python train.py --n_layer=9 --n_experts=256 --activation="swiglu" --moe_layers=[0, 1, 2, 3, 4, 5, 6, 7, 8] --balance_loss=0.00164 --router_noise=0.3 --init_std_router=0.0128 --lr_router=0.000744 --norm="rmsnorm" --norm_place="pre" --rope_base=10000.0 --optimizer="adam_variant" --lr=0.00111 --decay_shape="sqrt" --batch_tokens=131072
Below are experts of layer 3 (counted from 0) of a mixture-of-experts language model. Rows are named router (the router's row for the expert), gate (a neuron's input weights, with its number), up (a neuron's input weights, with its number), down (a neuron's output weights, with its number) and show model dimensions 64-127. Each number is 500 + 40 x the weight over its row's rms, rounded and kept within 0 to 999. Numbers have three digits each.
Before each expert's rows: a language model's description of what the expert responds to. This comes from a sample of Wikipedia text that the model never trained on.

# expert 9
It responds to: Words opening a subordinate or relative clause after a comma or verb, such as that, which, who, where, so.
router:529465569423529455572523522533517501519528512531525400479517517564478401481450458494532475481546455545534485517481452553501528542504482493441531549476520476465462545506490488508488491519559486
gate0:524446485473554473443496530535557516446558501469575533502470493502461485440474480461445541481517499504485459527449532434479514524514467464455437504473511479481548503547519483519551473536501486
up0:497562525499477453499536536467480442542464520460469535514500523523482505543476527451488529510498529505492575436515478426493516548547482547469539480461455543527512458542551466438556430509503565
down0:557557501471447553533473489503556556469499544477497555515475478508492520486501461569494498462506471473494517585479543509528498512425477521488531596480583510512471423460509583424483525480557464
gate1:534494472441505476504539470586582469458526477505575490461434475454470502480496494499517477482552448517537427465509492437440486510489436428501484606500472458505463525483476465447429565461514477
up1:543496492414514563417503505487504573484565521559556475425419519516548464555506508539520581471546478518530479454504454486501462502542458411550499545503457436530471519496502428443478487486549406
down1:516438528476510485444507535449521546542554586497470497446570512520507477456494504523469534558454509441521530566516510512423488437475461559448522450490503483489589570507494516515541507485549530
gate2:559459474464507473502434473518476451495546543525466535496471485449412513528483543452517496458479483491457523472494457452512497514552584529524536532514426523553486481544446510453473481508479568
up2:601456504565593477584531492526449496484518485517476511509472546498427528444536538440502524502506542535511468597480496552431577533485492575418531536517484526547519483455459501433619450514519432
down2:581463480468452527549498473542467502521439449476574482455535556504520506513517543545498532442442525537454464512454458551478467480526563488548463515513534489547515415461483505512508521450458499
gate3:539542478447548561456550471462561498513440472467525492521516526457545512491525457464451502492501514522464487406520547539493476590545496508438560460492562488495406509538470520578389499457476540
up3:501515503505466513541458531507450523563537537509481498551516527532501538456528508524483490483458536509529482552621421522491454435455478538470562484512414576565545488482556496460556472575463517
down3:497497559438499529559521486576462534601422492476470495525591466522512512489433504471469499489473525470502543483502462499484491578527520523464517451454474509441523372551540508448481443527517497
gate4:492502466462527472424456505515527477529502492517529509485526551508544495543501420429464494549492535472551531504488471486477527433555583539525548442483479483436592457495469533592592604500470452
up4:543522451498570457462481500562509444493547522461529512487523535471515484584467415438486486578501546453529485533426544489499544496494514481556413434518440510471605455457536452508544579556458484
down4:553458593512508541536525420513451543506603494541429522497512435521482434472488493555489485474509482553559546488480453552525439529483400450522503519525580563518450529473513472462490517498571461
gate5:551524543517496476550541534521465459433485431477509544519545509466417471427495435491434418475523472523560500521484522568496493421529577503487449526517456466509502501460505503496459505537491471
up5:493455488555475549475518533450467508512495482513501462479531571471498527568513513527511532501553524487497481494507505501495429462505595511485432517539518557563475481507437534448565518482463441
down5:436541532493527475495475460514542407504492469485523575475536477575438486524450439549466482483490480521430462525590523478496542490477454519481570493495559430537554485496479481501494444480527494
gate6:606440480487464478494491483464518443469433581468479525511478494540553493505509507518487528470552504528490495513452408471485458477474481539467464496440527528405528440528517442553453497420489485
up6:574461438430499470490504495440461497505505501505431502493488519529417520446498514504534500531547456501474527466492512488441486503578505484435491494541430514510457482540537477489465461535477491
down6:509490514416496502494512503460517504580501525484479595522564511564464515476464487503525539466517480479537495528516430509480469468551477442490515450515504555483393427552567526521491472546534474
gate7:486519502495542477474484546492533497531505487553513501473507433501574470507447486486499581495397511504526506507504544490477515497514454415425575535488531520520501500472487490495552479467544451
up7:503429512489551445498492581528525469468490454497527505532507402509570494468444466489490539441422516457524532497495500460490533496472514477426551490489540496450513477485437430508519507495474530
down7:510528589510468519461515530444551525488545558486535579483528524477505494537476507474563535474532427492520476484531467481511486386513492517457471537447563474527440592475528575497522503506600523
gate8:524457534518476531561487490498464402526448521481502536505497528490440525500476488484474555502466501444406524465478553513497570487464531510473368498441512505611505486447518432505501520507459491
up8:517502491527562498509517489510497538474473472490528512529459444504429448492492489499448458516547543463538449526491511635466464516449465529498395474461482491476513499518423560442575544478434523
down8:593508569469523470473584499566469459549591546495519479479497526484498553445475583548460520499522513451524424546548467472491466457520523544521474452471499521536551515470502490501474511502580522
gate9:598446478509507492456458545606522487505405554494579494494492462495494494500459533535383489457547522489548502455444532539502456403547501457539437483481498516477535517506512511436448542478486426
up9:551459511476445519514552553494526507504485501539551508457482451505512509443533489468504558527509418445506462581457439514481489451497514451544438523496506480462508546520592461453518556485497470
down9:495442527449497534515516488496531558505515533502494527461467440505452511455491508465464579540448423411444562549489458514464482524462477505486454448527526502499574447577536523473471475475546539
gate10:511469487454525450578459527500516642523445432481519521529488453470511526556460554533523511473439491510558498463494520507492526500539519505514542455487462562480590481569456464503502482490455558
up10:457498511488437506471456537431531573498506617492572526432511432499531469425575442541481501560500554424493583536500506470473531444504527509520511501528497506452514472444466492569497486484535469
down10:442491506548512455482472472457526503494475572542469446458537554497475494471562478476475479546561552496506536435470512566502567472491509510523479481489448463448470522515495514531455487557441473
gate11:525521505511482455481440577525489471472553452492503475490534531515550428503500577474450484491489554522518527537458449562518463551536474500552549508445487541442474481426508427500482475485465523
up11:468499510535570455488477568501514466528550479473500500455526547470485482520542477438507422550513536497496553512514477585477467475482456578453529497490491574466464465456542504541495466508435522
down11:511441558465531498464595462486474492633531434513537520508539482468526376496487431545543431479453527502460514505558420517475528558495481523433495521498477504516470547491492462495511512494578525
gate12:471498483471555520523483450552471467522552472523467499559498513499480549429496661479473471522546533487482474469571482558535524498509577519527471505523500545473469518544519501452487421591475592
up12:424511554529549459500519488503469500469504454519466481511508498491573494482539462501482453390497524501555455537485491458466569551552448475438541543503551487462472498529460517473551565480524456
down12:465537422512490526520459487503495497467504494469561422536503454484520504538507512487475487529436527527500528480550556465496497494462539522525454425490450531451524497518437474523531529570422526
gate13:510445469501522488544445503488564605563552403500574441528549553482570481498517484491490445461430475493504494474511564509479506505475507522455584508543462504384573432537419561530568453496474554
up13:514513504467471497500507446499490547439494490533375457479458478534526424555500444561553535520531513619512444536468470465459506532516564536521523497526510537558535486450478450449477566460538531
down13:545511505474494467508426507499515546513544540499496539601521507504512530560459475523624478579496547595468464509473487446540444474486477512504499494475477495463525470577546502466526496557541556
gate14:492494459529520517435589551537565483447500520409571493497510477413483493553516462454484506452499461501586553425563528436483513514400442527474510533484578500471531500489474416525470484496465450
up14:453527460596477466547555457432510478487501461515471452512518555489460524486568476454529480585579527428409455445443519496491525438498537511537430524528483519626454558467485474492473509484467470
down14:529469498542517526603530519530447504495393503421498481564512489569490494539501570485542491510479473415431528527473518444441446468533582526497509469487410512457500471512513500480546443526411483
gate15:510444490455549551464494504501485493505534475493487489564493515457504528493543510482518523521508592501499480541463503472545511468484571451530494465531487512534497453530561538466503503479413486
up15:426482498512501541435523520472443471533485580485485484481614540530570504539533537484504495557491535462549562444468494566552506509481553598529495421459539484512553491531473481531508437512480500
down15:475503481498496544470495513461471470532487577451488463476472519490556497538501509450545461513454572532547466518538514491514478453512475491480517476462505507462494620484464549524518544557453555
gate16:494467486471517490432502495520555553547494433514533524480519458486504481527452563517526569470515497560564502497490510495495499446541526493432508517506471491403558488506465548471551600450483561
up16:573482441512495519545490465563544584527471422524541521509553444503503465495433455501486529493574475508468569474541469492490550546432513559490503480488471499424575505525432470492526560496520513
down16:481524545465473501488480458505511488402605517527502505477421488455515467474534432509459514446472503529485495502517452462513519501508456498516496472512564512508467512511471494453471571430501538
gate17:490572497532547532476505480516533527489518472475468536505478534489496482520533484562490510476503559573411551418546457519526448506488508434493512473484480502472423489509460571483402528575494461
up17:570607477465532530523510496512505505529554465483495507497504577569482540490505563507562510515497491528528524447543533460514493497471494535533461476547510524625419486469517470502466540539506547
down17:386497484458501569371509492529523511518528527485554507413435496478506501515409573489452550493539493471523497410496499474510481483469417455471518592544499504490546567481519461417450449560580527
gate18:570495497500436464471514445452523524470523475452529505490482553481415506492497471518475559475551517472427504496453453528487561565582456450496557516495463540536441541487404543523481593511521455
up18:469568490526556522561531471451470540479534423520469525504570494535546507472517530533437491530492481546589539356587462489529452561519522518512460480501502426548537490557545483632477437484547534
down18:484490488484362497498563535462491478482461463424467477523466506472458514525542474519561504485501479507443439497546502494495489506486481442486534601563508505482521439488493497515494467498443516
gate19:520453534489451424500519522552537544493476504506505477560537507528467560523460642550515511487512493516394542490459475582436516544470454607452468534497431575528418492540431520386460478495461499
up19:473476465492487548486494575490453488537518490552454541471508581497543520488553493486520556526483517430498520507526503436479544451476556428509511474545595427451523538446614440491481534421527534
down19:459475510573483395514477528552543528569458511428477539514466506510464514497487548494493491490504467488492482531540472488502416550527481472461541502521515559536431436523422507522422468425515482
gate20:487548454479498488548466518510446402522471501499416509577492521533464586493436485395493464418632537504508465547466398508490490527558561546510525508494488602523425523495489526491503429494511544
up20:524497507443467486584491508524544483467498443509546469489547514482440533478478570432520477505562516521520503477517481544526489514474557522498424515515553465474452517539471516464429516489530602
down20:504437519485500501394533582481529540516508439513469424503562519438481480434486518476529498512501503485521569449488487495455531408527478453526517456509486497496565564522511468448473548529488555
gate21:547501517490541475503480491554482421521484390475540454545434475488407520481526479482521485512537566506497429569478567447507522419558554469480565482515447525455494495450540500511559562494517465
up21:485395512562599493491467556535459530503596468519403514486513549501563504503530481509534515573530510492510520526538482538445478434447550473457504508503497497558534507515472510533486552509545503
down21:453483449476473481550443474438486490417484460477490450490545497496515492461547443497464456530521564529488494466530469462497507497565487489449555590471470442530567521488498503521507515453433503

# expert 52
It responds to: Common nouns and word stems after articles or possessives in prose, such as person, student, issue, law, Bureau, and pieces like clin, pos.
router:538486521510568530501528554506476442458434560478577540547514549507556493511517495487473421504483576439524475503574486540543540503491492536528448441467561559474478449532508504477549467546487463
gate0:456501480495412467511503467473425589485478480529550474513481484487538532490510448498546523513435449474506485517492497535428536412574458509473474537458435475427488507430521480527486502507428515
up0:521528547451465491508424484538522514438471493494570601454538497484406488505543480479571494494518558517558493481448576485507469487489490528507425504506471427546497587495515438543553545462482540
down0:524490464482464472414501462454509444504521488373527550512514485472487448537474493550559524537463405482490495514481539465506511514532515517469507578514474456474477473485526462480500537568548526
gate1:505534499477510486528530480505545515476541460467480499463428512475472451525496501486466529468517447483557454539512576493456487466535468497541550522497435539499508542493482504540491562440531445
up1:515540485469471464523496503503558556484565464516530532503446487435410464532434538461494545498494463535498483553529530527487503546517450487516443537508433541457522565449446519492524512520487431
down1:502543525471537536532508549558387485446509515572465461539468482488502506510491472497504517514571569517479441539478481538532614502470507595476529474485487487477576461465480464483545477513492542
gate2:583497453503438559543501506436504484470492545481622541537469420446486526512510493608516489511475561433467493519453502495431562498538579497515533508527511496530483560488455501512519557494564457
up2:519520546459520459523484495505477499478510519517514462471461511481535533542486474504505455501461450493497458455495489474473493485549550500492545588500501563496537537448423606485584525472504560
down2:449544535561472547466459486457525526537509449564524546505476505586508424514505535477490454519545526533505494518500446499556462570538488513468565422410501521520551494487471461526472474480446482
gate3:613472513466459490590560429480504502515492538563527537449576444501496506513538499476487455518462512493454451431504583538536492512539480530455538544492507518575409446441495455567519604500481535
up3:466510479447473476501495526539548530496422516487512428474545501536506507563534527559516509481528463486581576529466403523439508490511544447539505489461508480428505447524523552514562423478487510
down3:493506512493478480509471516468439532447427424538501547519481478430400545557480499554516480530391443493523482511539476427454502541566515464470502512519475490545442522493495473491511510513476465
gate4:508488479485497446550440483476543481480500567458514520512538544488507450482444496553524453428518519472489414466507549508410511457522517548441492518544494591597427444523519542567558508451538499
up4:501531541474527435536446496443501525494563545453511535493462511443497479480506483560553500500494528445497451472524599503514498510515488527511462514490511559538415536491528466480611551458537502
down4:412505564504570482499490528487444557483476560533440519441546507471525503468510419528493452483491561456477543504498492533474543463473498497535500461451550500457515472499523519472455504469543535
gate5:475487489477490561579481455516511487537468478526479543448468448417521467558503485539553506555589460553509428531461380479504561458571516549458487529501453533519510477495526500536503516500478512
up5:454533443528508477521500574485468472480559503478535453549441539545488540466487577481569446461456514549500483478476530554548467480422538440552501515553505578511422488471458536498579472470538497
down5:468529591528462514511489496525556549477456407561480573519492394471533517572538443490547530538518457542485497547571493509483472450499483488479437526474431490420481464468542488507502586456514459
gate6:464491473449442453475549525552517436567451448433528568601460484470465578492447546451492520486485459521473465543524541524487474503583432472537509503510509511420481465457519567489471495521575485
up6:557506468526490496422519479507519538501514491467521521462457461502526467432471406524544475547515495547500501465481441558443532493548451483624497492549513538469497463454490480532551449504503451
down6:529531511547477509535463508494437483490499438441520540470533487453521451468459428496489479504472451519554491506570467471524513472533482480491573528457520553519486464466491542479470527538483503
gate7:505449448448527459505551504500497541547469493486458414548508573513503578471560488416501564484491463621484521533513453500457463446539536497436523473527537434433491454463463529424429525564525443
up7:453546452494484483453540470491502468510515471527496507439433504510461456507485494512473537550491456479450492534515456482426380481525562478461531441500517506457426407479506503497495444518457481
down7:487540575516449542562444536496420531551537501565491492465538521542516525401508481480547521484492551479481476515605462543483517550451498516487547461516562479480576613421515497548473479400489567
gate8:456457494473421470537526550524472491514422489471500511488490505433437556492523473537482465422499473472532474501492495436515403544489516483409536470518530405468436430450494474474515501468520515
up8:531492448451534504538486397604447463462507496550505482433475467520484482526529520527551540541465563518492502527547534571471550579545467506499555489536472496555411500522475514530513584423494490
down8:520479402476469469482576513474529572488455395548489516547496478476544501522478490539453500495507394509459480576559449453419486461513536440479534515491483452516482527518508478548513513482528531
gate9:499419454518570478578593495541501486507477487507481590519571539505454496490515517483457450517459506453551614563520442592509478485484522511523452468494436526560430535556497479516504579538438503
up9:515566477520509478527443473543568542526514466439586534476488485551465480544564533524529474439466475472454486540512492480549526430488458533529437514459518485524638553529488430493576521532529528
down9:515455424572503495538482484399521455520452523511486502541457495453441483480501488554537509455442460552528512495517553537549561511451547547578542520486475507472419530512494516473558566520475454
gate10:567438497527510527519552540434475450508487444486587572505496489456434474505513528506529519514580514577484546488472497527456425595502465485493481473540474486525436456534496573484488498548462454
up10:463509575491511459481511471484478538483564476480506511458429552469510528499500499574513570511467477568512493435497506473489441476439541491504472528523545531456475495543572520520591508511525446
down10:514475497495447426453461473608492436490514456515449441480519462481469534565499434527519512477497483539450502581429530539505519475442516477532573500517456489495515553518439582546520541531477547
gate11:524497444565536468554537477423505513474458457536559561537437509432510467477432513492465479471501535495477414497486550487480514541516509430515528579530525451498458576476489514442512517468527501
up11:516496498494541591542596465562462569516474510561544504509523457382516499418535476543477419525536514502518482520501495451516470404526454445519385480504422491437502534571463597467520500447462476
down11:480451401513514495489478456512535531542463493567546479466480488576465532468498489482548532471441446490544481436463595484489519534497482537515459488571510448560476471544499513473476498545537415
gate12:522520432439472443584485387525562477502466460480522505543525532481541523469437502512462505564560421539553518520539441455461532518483549514478468477512482531543495491479501516525523521486566465
up12:476486500470498551519450457530569456550486490432466461500545538444500505466462537525503501457491480615537476391508426443511541520556502521524461517490501434536486485514567452522537491453453482
down12:485492484491565484490556432402418521580532517574538569565443539588447482509430522472484516477571562461499520516523500529521473558502517528410526460498497473480440433546491532474475476460473464
gate13:464465519468477536571498534483477497525470451506463475481424438507455548494508468520472507461578467545534503515430517523434494549472453382460513488507506454480464496446502536457476493495513462
up13:503488504432446515429495518445468452454443556485520506468563436493467421458504542533530486439538555484488471410489551461576498569463505471539563406571530467541514486482439526481535456525480494
down13:498505497438534519476528492469549494529504465496475536517480440475479463575533506499514496501472412429494504549510526481478552453507557483498497486443457482432540480503468524538502558471513431
gate14:499528462453493533552513525497475507462485472500567524419492481482441540492500530534486439483570461513549488479498487444532451459574487461503492462465467476489493452487440465483539472499555423
up14:495494478458473537430493543472466498516535532506468522477415545484469475454507554448536461498522496449504586556414501506568518547458456549499530500435527441500480537486405425539511599449541494
down14:547551508508517486580550475491505474534485525422533500503478483474438477564477508525570507485527512480521527512508490452520479417512507512471491487552503521487509524570580479482470500541487471
gate15:589463505526549560524462436461453455503488446499567504490518500557506503420466435482497532533507553447507536460557514515439521492484493442542574524518475526520488533518597442534526470447552443
up15:493443533509465507471527507526533502523456509563466569457509492461532475469529434545496579473511411442499460570560464464524501441521457452551512499541497528446518514445561461512464455554504490
down15:495445482528539510570520444529444416528494533472552553472527470431481491453525560472467443530493543488429484507456556514486465559536530586470541537516431453499521535483535481502477513487503548
gate16:429486537445412448436493517538455520508477555500460490423469542471505459483543513581540475553476501533500527527463502471420555500549490418488508472457403445443458586523432505461503464532507517
up16:510501536526485413415477526473458518502535522425522520498510520544508515427483369480548435486453513487513450509539505519484522506487434552484477513524524528525425559545534449492549491603452551
down16:466523474492450482485469522476546517412481517504426490559531500448498505545519445524432490591462501599478517516557501424470470507454503451476493518488481543547489496508546446461485456550459496
gate17:507540530487501552470444452531526567529498577530566537513469478528484516534526460450550489565364473515472532562412488478468547522504457458525461553459529457523517493457541456563500538448528483
up17:459535467538536533462485434554506512500498446457560544537544443389444479498561463489579484494445514444510524501442511467498495438443528564551479472459455424513503506496509511604514545523430555
down17:485437476496496458497540536547523503545507500390575475524496499531521504533507463514469524545433585500491482438489430500483489547535464506568516542614546459549512499653486478531522501582497447
gate18:522437524508465496551461464583490500469522457492409527597544524554413492474491525565474578528524478591532522554540534523493486447484482487496526505526538486499497566457420528516507486504488519
up18:529479526495495443562457532542500584489514501430490503537500534499454524459496514591543473492430526533528591457525461584448427503502471469515563563477505475512524476512452493512520490588497458
down18:450538588531558462454479494510540445583491523414476493499514532523472475437454467459505496519562536375485490475471554535541512470560587603526448458575475497523481558493408500502505512478498444
gate19:533502493422509529485489518499496477522512490506488556523539557476403484515543442499458474461546502470529444493483462484471443494558440439594538561566448427478586486391480467499443429468495470
up19:493493454461479585463534511453521464559537578542463498542476501485446519450591471452483467493467505537476491468474481547554437576512500496530476553507496511495487472441442521500503485380574467
down19:462560472485507556510525589426471556520392520557474433480543464444457449491524576518435531496504579483418515458522468513441525504510543495402479434536523463459515522487525498432498518475469503
gate20:518501446480384416568544466479455471499534438428484547492483465492562542549506513520463595477557479472511435480522453449499504523510381523473511549462494496555452471495469423498495499527460445
up20:521546525483542508553464528479512447516612556537482419521562497548503506520559537573477474459482471514473462509486554496501501500527560521472516506462488462517557469495490498482474510378450523
down20:523486476549490436515529545427512457484493495540487481505490487506469527532439483425443599481500492480515563513469513493558489524500439504523511483356463515434483471477549517507526532478477511
gate21:555514428441505501568554474455533488505446522578495544434481436495421540561463492520536489470515502516501498512419511433452457494557445473445546537523502463568475368499474491495573458502505489
up21:498477447477545528504542444484476523520428520507544521473536443487463439419477403519529496395529507496479510485541505478507480515493437456552531508500548498519558493500501502571438461525525477
down21:450504483535462569501498488532541457501433503468499456463488430475428593539509522547496481450438476540570546470489585513497506446487507503509444532502510452512513485510508456491500468543436514

# expert 5
It responds to: Adverbs and the -ly suffix after verbs like was or is, such as also, not, later, only, then, broadly, subsequently.
router:529561546499554503511518503547505494465482489490600471461464475493524562481521457456436440566538468500504444539433524515517453430496418512411455542491505482480541491489533458499533519529513415
gate0:506470458471445527493513459498493545544460495544498512479500534496492552549511570497579544422446528520442534464560448478460530548531527545500554463564478600478413580519490517497460513444525472
up0:403471558503459490449503497507494481485527516461444472544511504482485417491510483507500501551456460484470538480500530484530540558467542464601484502430495499464521506480410529483468517490504590
down0:562547489501535513528460479508501508503550586480596529540484489552485503497492444499457492564496449443494472539522517546467562520527487436483487513500534461440512390425489569510548479479469519
gate1:509489400557494453534506565484547484551525446507523473482523520463454473555577484489464529529474469582554478501488544481504506534548523523476480479534485487489525531508450480547474538533468458
up1:513486523447540499511482420517434482557563474547473513439535541507541442459465528491540495479534597489500461445522471518528409468509582464441512489500501460544482479532554442460507529453507542
down1:564473511563491501616509564484542497467491494561397439448560501523541461533503437466483519494461424525541507469545537485503512536545494506421542487503476438554469536520423531568444535440522490
gate2:520530469529458505483485537502462514484507506472486489515515435471504538496478563550560458486418403582408523418531434466499421520501556517441499468563492548447402531559499563538459525489498400
up2:529538504487532432519460498528566486486592460517468484556429522453483566452461468470532525504531507529552508570575528566433421532501500490465520565534478493548483517496490527551507475500546507
down2:486537528490494524473512493577572489522480517453556499516485462471507458499516528474448516485552491489600483492527505552516466492506553432593428495509538446510533505569569520458458501478509534
gate3:475460467469493409431446445496558512516473499430473490550474574438521532510416550540531494508468498488431493488495465505513482491514456474504513424510475556456531536488478459500495425446502466
up3:449528506468435540445556468512544518486374565490529494473583472540592504504506553554515482473538449486444508431389446536453570548495471449549571498497513471456490525566474457550464486512504480
down3:502452457502482483473529494509515533431474610485561580486490507538621557562463531559470457467551557452457508509435487548519563450504496523513555542513573573459464451458490470520554538487480481
gate4:458433469541546574545459501543500444590544456482468562549530519533545512581544468496481446539470499482516467425550448439505469489494486531491481482513512556516461511451530554459439490499475468
up4:522469485469504532532506469515477476520491504540514469495488451503499514517477459498526550511514539486504514523541518440518560538478529619470533418437483584403452418447513530481428454398489471
down4:421492574528483559493466572494542524432416498527497504522549504561409477471464439450526514513429495529472451540514458516494544499540448464507508497518484504514518544555511500550551477478488540
gate5:537525498499454545555527538522479551523443464527534533476443511440481476511472552505564484485454559509557506467560458472514467466559442442448535480569491479529512542494529492424453470455598470
up5:532508485562474537532495536439470560514495541517531564453497473449420504510523596449508437428467596511476506435498508508442466469551470493478542472543545492567535557513483476457497458529536425
down5:563501555564523534511419522556446478524522501510473471477462481512533461478506409471499563528482494483509398564531507531516532503516459489481535474498536434517529508404489453489552473497515477
gate6:484599430509435529504465467484477550510529478472524491415483461451509536553476512509484493499443497578518492501518462541485449525475534503487463421559455519443520481542483598502501516473468514
up6:503477471471522503460519482532554514510547489511455491481561532514540502478528507494560521501515503435510524480502509590524548449522454463476521541494528440496522503460529481524441557546500516
down6:511485449538532482559508520501531490516530539458466501510511503472495486493493565431515529413483495474470528494553548467469497490540489462510470529493473475473524509522521473502454547409566468
gate7:545591489434460602518516498494491553534492545521507481431466515532578558485509543528537511519554583478528542508510453632472590505511514485466522503544518465508501453502464504451490487467437480
up7:582536526507466464514491491497492516511505507532476508508532524536437570494502494439514522458427528496497490516536507475436483491508568565529515448518578511461465436500501539588548463499465522
down7:502482511575469569533492492540494500506505503471468544499468421510517491538488535477521475614534538497504490455572532553469555487433473457524465516491527544500569414516529570468493525557444463
gate8:489526516451499479490487446520473528490448443479567539551479545450404431492501554472502430448501401515540511442483464485479522463523469577471518608523403483463511449504527517546452471508542468
up8:549512477496534568549456514450536540516484565582499492512538410568511533485518484501540537497487547505513543512560493520486503510552478474527551482531474491472490484471488524542605495472476575
down8:541507527519533538500488477488549443488478451470548485433511528462467500480447533465563470541449461517515504483492475466472505519507577528478502495502485473503516465504519506520519506485522460
gate9:530525498467489471469473487513526508517514525462439531464486503433505544524498505456521476509475490504474446464501474509490456456514491539549566484496560546562547478494577492498541553539540505
up9:560534493506512506471526495545541485566505538534496512452536468468491458540502442509529490508542473508509486528540460469483495480514509497491530475508526512550501448506534505527519564495530511
down9:451535517506510440547492484478494399507510586425569478440484500451486508504482533445471468551510544454533510583537521559576477535486466505512461508443469486515449495473473426492509519540522484
gate10:502484529501485437443434416494447447543473563542579504561550506514567548540554506535480463567523503456480427510493532520496393405470469510464542497415456476482549422501475526551459471467456478
up10:510465483534472533497492511463516533440526492488497560471466434488480519559452471500478439484437468598579598521491517459490577511472451509487485526496448527462495543526489566489489509532574474
down10:538508434544466486564533504495520478457530526562508491501510478534528541520494529462520502608553567499442384534539518479486479516508488530438459436571513463462498561491585444474501526481419447
gate11:511501520463475509489518445535548590519492558576540485424527410508532497504468548507513493511504499414412497561439487503482658442480502498535531507482559519381496549524492480475515503411430459
up11:421516494589510512563490496574512539460531475524471489558554480553535429561509543497504524523475480477469491435527436508517487479502526486452481595517493484474432515501484508449530541466423472
down11:480531547481509466475466466566477545448482436427528563513489491484523576515531506427503516499456510494494508509493382443505455475486451477501506453520435478490549552468524424388502503562549486
gate12:457448482455483513484476489520593535441498525528465514441515516463569479534519534524521531501432474467505499481456504496506495469562505441571496466533470430506560558548470438573512526455506493
up12:444516543546482449493484493471517471472570440582546554501489476506470575462483461466517506526431454484519522495539486450442479524555411477466477434428427514441516525479520513509492523506561487
down12:506456551463572557581485520536462445446481514493497459478492538499460499427483509481502506479557464469484433571530495524478485472499482539528554480521528503480408492504553470491474508508458475
gate13:561533464591534489520491475508400529524523443544509510452518493535485564518464515451500500485542535524465480530551396471539474443608464535415445542555525480511496430440493468521530515509511500
up13:535478463433498449500531520583530486458582533491521524445506456447512459532457526542527451483413550515528519521527495479495496518473486478501615454442489492414513450467538528496491463469501514
down13:497498480538538479478541495525487514521507420485485472465521544416519452488585522469524541485444539528520604497540422464553462447465493466522484465563523499511546526545528486527487514501504477
gate14:485511488513476486454537424529503599507428502593471497473568396450503576493571569455450459507410479528529562541503497503434464548440453548499470529489498524488449507560465567492516542487484486
up14:479485523554444626499481506581458485511483455527490485568564513492453493416478555474539500521470501568482543517485484504483452494498441503436552472481535534453500545565583569510434460516459522
down14:451521456456464451509511516535484537531506482471557503479518473452447479451528517476488508528543553495541539461465477483506440504521433505514531494441488492535444521488452435513505515475431513
gate15:556441447559440441501492490488453477492437522497537545464498547494506533495511586620511448452520483535544481462541464573501519456563454439450442510540507495502505565491512533509494468438509441
up15:518499502517492479542515493473448454446509507534490477457470525527540472449552549570447419493516493510508429475512559536541454441477498473454421561494495486485478586508510497472553514534542475
down15:542594522507530578531501497436476471521553475502471474484503473475508533436508471435407502600566440443508470515453489514532508472494512521483446447412505419428504446504436504475518463455487515
gate16:462503486482457478445473491459526563501492545481448533507493517439473515493468522508548468487457481569429502514541500515404507496468480500525548522555434547433489538479491516538403503455495515
up16:476398570575474559465442512480455508564490556498442470506517520501552509582539487525452510541424596491488562441507469569522467519500554498513490422486587495505516504528535466479468555518460523
down16:485471484571494529555497470529491509502505630500481462513546528536498549559495472506486504572464547479456446475484495550530500549499481518440487462505555486487420509500466522575488541477446497
gate17:439487466471462413453507547500487539459523601521498505463548483400529521551522560530541489523497454540420557523459575431501484528516464460518506545519514521574508517492528524509491427488421487
up17:498499492443467439476472519459434521471510571471504561464587471464493525584464528518573516495458526516425472542531492536488523515435469509553560454535460546507507496521564551509410447507471447
down17:558524508514498430545468470544549484409488557500515462495540491449492434570552452484401431512469521519514560512497483536498541495576547511515517530499532535496483432456515506567495539531455494
gate18:518532499489534511471466448493532559491536552561501530536483474397553514544530490499485530489443494493460476493510489453453395477493506486519550486533483521458502467516495496547537492522508505
up18:452506514526521546497483506427525488381485569497494523533459506477543497573535545496480453501526411488498527534499507515513554518526396606534490515505469477399500510601472473504520531540451409
down18:495518508507560483473554529534526505452481510504559493503523492425630441510539495479509498564501473477543440501430518460464505495432461467446521479471528454481513512572517501495521547486431507
gate19:569536516483546479523476466423568504469493509478536488511490498522503520443534456486516469490543508503433499476484492428481550531498444528464531470542419485526484461553544523534463528533533471
up19:523460513430544547503508519558460471509472516505456526465569473568575553556606501451510515501516547435449586454472464475494543486483508562473465480467535552623470541496500529556489525468494489
down19:534466475484553500487425443567478560530536495504540565508409536554523514559495489543484575504516449599460424522504553445532511459474482464509466429458536531433455401464510531495525451482509498
gate20:478555501484493491473498579481507582496510437462507465496552538558469529462503553481522567479540587438435556560486499556417462497516489436553518472538514506432445522463504454529408520448393519
up20:513475486557480480532519478493537519470516514461551562516487461419452534543526517432490459478496411484521465546476485484517528515470455505509456563503482524507500604485527506490550513551514476
down20:453444527469481460399554537450541496515500480503572538462486525457440482520508495494551505527484504467459526502483495571536499512423505481526439539473473504523461498543536492438485506581517529
gate21:546481515456504508459496479495479463432602509551533509478468589526425507540548578485531505495572512477486492518491452478541553578449512583500588484481538453505520480519507472507464413486473587
up21:500550549520536509505455455464577418509445489448479467555557520508524490483422446498446422546561577489557479557464483477471482531503563510527511503481475487513508395509471520544438488525438579
down21:572430540489464542542466537496460420499479541422410417433454476510492459499522459500488432551490517505583551472491504539448509454494459574485503453466466482528494482534471584486427508548496530